From a checkpoint of a small mixture-of-experts model trained on Wikipedia: vocabulary 2214, 3013 steps.
Below are experts of layer 3 (counted from 0) of a mixture-of-experts language model. Rows are named down (a neuron's output weights, with its number) and show model dimensions 0-255. Each number is 128 + 32 x the weight over its row's rms, rounded and kept within 0 to 255. Numbers have three digits each.
Before each expert's rows: a language model's description of what the expert responds to. This comes from a sample of Wikipedia text that the model never trained on.

# expert 12
Description: The preposition at, abbreviations like St, Pr, Tr, Ind, and middle pieces of names and words, such as tem-ple, mer-ch-ant.
down0:143150151089130065101114128151133119097073160142147142074084153152127121111088141131120096110112118147124167156131082148146069164053110113114140138123140076220094130173126155089078128103147131186156114160115150123102141106148139117160155099078145159101106105131078195108173107111146092100098098112138138108115120146140149118176202111165117133117136128171144120098176170133195109178142100124132139149159133102134110106141101131108110143142102116185105138107112139120120099153121163139117154096145112130118111149073128113079093148109111126124191139121215054124184116149165150108195132145117143124115118081214153087160123121097048100147140106187123156147162140162146078098106225130157134170131161183144068195123165095159160136078156164112195131085045067125094142171092166

# expert 5
Description: Pieces inside table rows, country codes and coordinates (S-Y-R, BYU, 3 in 136°39′), plus However, States, though.
down0:101094124163074135106115164116132090120135123103108121130086178119099152160177134076174115092114131161121125145106096145104137137133164133080124136092107130085119142113133099166156104119120066153166159156151170059095166081138127185095114138179135115092069138134114086141156083116092135122118105110150185176181058127191123101109130140171121110120092136188094150137135115178116137164091142103126152100096128151144124101158110141117088147091133095065111100148095198209121084104156146109172138158146161092100101190117126093113130130201138105151135141123194098176067156097153073156111057169077140111135139086181106105117129140104077117155121042112140090125101104178164072139166133160169105211081119102120105082052087125150097144095123113147156096138192087113126099077123115

# expert 10
Description: Verbs right after a subject noun or pronoun, such as was, is, has, had, were, also, may, often as has dubbed or is best known.
down0:099144162056179151131089168075155132106087112096103120075113075104085169101092119102177128094169139087093110097182140076119098129143090046123153093156111159143123144100175153146094112116119096122159129119105116168110083074144128094100173098146133135116116143170087157135106153152152138085128212104181117134141112091152102135121159132097115113119083130122109052156137080071124168073168152144152120158136131123165132141141063136122036089135128158132174127166145202134136053112090123142113220132130144079124114086125129102136101131178098083162125088039140117107131104077139141132137108138147150055178098119146092067148108184139163110149083113082142171065087131164072123158123141135096152099129153171117125157154152109083078153119148149093098153152130153123076120146110147

# expert 14
Description: Vowel-led middle syllables of words and foreign surnames, such as Coul-ib-aly, eng-ul-fed, Stauff-ac-her, plus lowercase b, p, t word starts.
down0:106143144125112096090171106126134097130175080105108159125122132141168182061120108091149089151145130111168101044134130161190084128095154205179134062145163151141112091153076096176137159107135142130109131110139125139112184153091143110146140117094133117133119199139185094143148109156108119112158098053126202169168109110105177137101102140102156154142193193110138127097160139100118110102127162096078160108136153068117165169062162160082175127153157085110109176062157162096165139084132169093139147117114171131121148060150106067123104108074134138116106082098157161096115106147121102106108133137113105116215153110083141108104110174155084130111116110178100126115153159137113140159147167144098109151053087129121151207163155068176118063102147155127126128138136123104175137106156082

# expert 13
Description: Single initial letters L, H, N, W, S, w after a space or inside compounds, such as province-w-ide, firm-w-are, W-inner.
down0:138105087147215109132077140110079141110141118108092080058197220144102148153091153095105173187129156138107165094146088122097066130083112132075110143141067092122140116155133159181118125143178135097127114159130086139112065037109103179117158161111089138139133116099093154116106219128114085105140131086134149111142066125162183100149131104109039150099190166153092093143127125116081141147122144128144126140197090172153128096141117111087173143180120159134142106095137146060163101148181152202186093142108107143123082173085137157136093139163146106145148114180120125129161124106145115167105091107168159180159119122153151158148156137151172132118129146154133098107161128095155117115108119095153112097176149122093066137174143109114167129117137102163187157180129101169112105135168106

# expert 2
Description: The article a or an, and single capital letters or short pieces starting words after pipes or commas, such as P in Pages, F, Liber.
down0:112123126136088174105160104139141084165134170186187076086119130074192195155135096127114081134102108110151140118098117131082151155140122186124151118082138125120108115161140116139091103050112159101061172081158133163139019121076089105202079189108128099142096190121158143111146094117132140125147191107085144116169113120127129105144148134141060076102161090110107198185143125158109066102148137107133180162137131098118152120114141141180139149054158171149081136123133138168126141106109141105121082093104169108098142206126120128125153087116143136076107126123137075121143136099157078129106130162124138124119120160161085125101125123135114111112132155208102140076081106140142103113134093124120140058071116141143117112117088189166119166144134185071121158045176137151138103142173106

# expert 7
Description: First letter or syllable of words and names after a space, such as Jo-ão, Ar-my, R-esults, m, ad, sub.
down0:126132112114100141118161126157140128123087136124141122124116131108114156122000128124119107081119084091123108141142132086198119160136110130151100112150124137132101113129125155162083138088141099034130134130123110255101145074092099149129125135120111117095099133086129148128101127154123126110134119126127095140149180131101134117164102146107112132145145129107150148124114136151146126120137162076152150147143081144109131142115160096117125120137110125141128120154147116120125176102149116128132111126131126094149134119137122112139119130152110140133162122180158110124076131147114101147123121139145125149144138115130150093110137126114243132104133125135119138064122136159132103124126095087124150000128083136146126117118150091153127143134173112123116115106111108133103148120119155

# expert 4
Description: Consonant fragments inside words, especially m, f, h, ch and the olog of -ology words, such as to-m-ato, paleont-olog-ist, Ar-m-chair.
down0:087132056102065117129131123105083152120182120126141133128124164141128161161050131165153102078089093122116164099191162141149086129103063168134129191136106138172192135159165110129145108134174123099137179165077119255111107165127092117123156100121093090128139109104097107087105095124135099119151125182131100165125075166122102216123120148112111170156149150132110142122123188141114144162133151140130177114130118134121052085152131128137139093147141121108131108142131074166093097127122169105170141126141161129153159126118129117110066099135152159131123074077170151095135133164131128163131135136154142126144104194105137198142104149104236216096091204134131161125124134072127106096113115189106108069144151138133068102140185081141132189115169178132118163107139124163121165148108141

# expert 8
Description: Coordinating and or & joining list items or headings, such as Casualties and losses, plus the, his and while.
down0:060175095082157142148131100093095128120149145095203155152157132061145137172155140094170133124109149122158126111141095127118101138110165185098101139133152125152119190108141157094158086187122115109155127195084121112152109166101131150150131108125128145134187195129139143105116165104122071109097215120127159136085118093150125120181155102103130155128098097142149095072181088094137152141118089112134235166138087147155139113121110108155178113142101155118159148099072160167191106141097154100169119144127091130097125116110093182153124142201154173111087141074153122094148127141121123193136134144144145092127067151164160186162132090139139073064105102173113118075149070135118125127107145159141202088176109107094122139145105104099123164099082127140145155136138150145211019124155159

# expert 0
Description: List-item dashes starting lines in taxonomy or species lists, table pipes, and word endings fused with commas, such as es, er, ing.
down0:099177194180092073059118143146134175113158134138155161134100142103164083117096150157093074131124207127113093115172117147135118093120170188090115118228107140084102107141138114143140102109066078138110115106115150185150113152081095132086160082104149090185139079136161146139099149106223146121136120161102117124137158112069140114149186141104111123161147104138141101112119128157089158122152151138164118089131161093067139143101110160134118083198078133140089055140117116101102142141161157124171123127092130088144118111169148023128149072129152084141147084117181113130154111155126050092157188178116107129149136112051121091095143079089123118120143099107136140123103143099095121123133171129132198131096167121105117175137126106105103079135092133136183074138157131094161075145168115

# expert 3
Description: Suffix pieces like -ation, -ob, -on and year digits or decade starts (Associ-ation, 2018, 19-6-2), often in tables and citations.
down0:140093118095131151130171140127162097140136133126100094187102177150169110116146151096132146012194148105142114103149129156103145077154146078166142154152157063124160200110092123142209126095135109150127087172127141133173159140126127116091119148065145113131154134131128141136172055070172095126146107111119174171158088078186189156133186157240118133100183157166163080115126109115133068109121134151102105140082150171104132086097179139100104083132122167112102073154089171116112095144095121143115094151092081128127133137123122064121081097164131107191092128144167134083156135135065130120140168102126136119163157051144136175179099102145138125115154203137193086149149086125110086136140158132130124068143135151138117176156127080158123098098170126130150148144106124107132095149129139

# expert 15
Description: Periods, colons, closing table pipes and relative or demonstrative words: that, which, who, between, both, ending sentences or cells.
down0:164071069131101128117182168114122162110151101083166157124135189165107139101158158138097100115109111130116163082165122184111110121139082042136175111093103180137132121128167131104160138094085126154069122078133110137152118144173082136104127156148100114092045161085187126111103126126087110084131153129132153166126099123100140140151130148155094130108125099120093112116130073116115064134143089079149107096102122200144116117137119107087085179140114118148122158105132152192100144088118139129090157125119099123123143168104105107096081150105095087070121110115127089132144145120124067134136139182097181128097034084104231145074031118109166104152117146135194189142149159186137154091115091101133129125187154109081147168139153116120140048134144162099180079152181144135084130146101133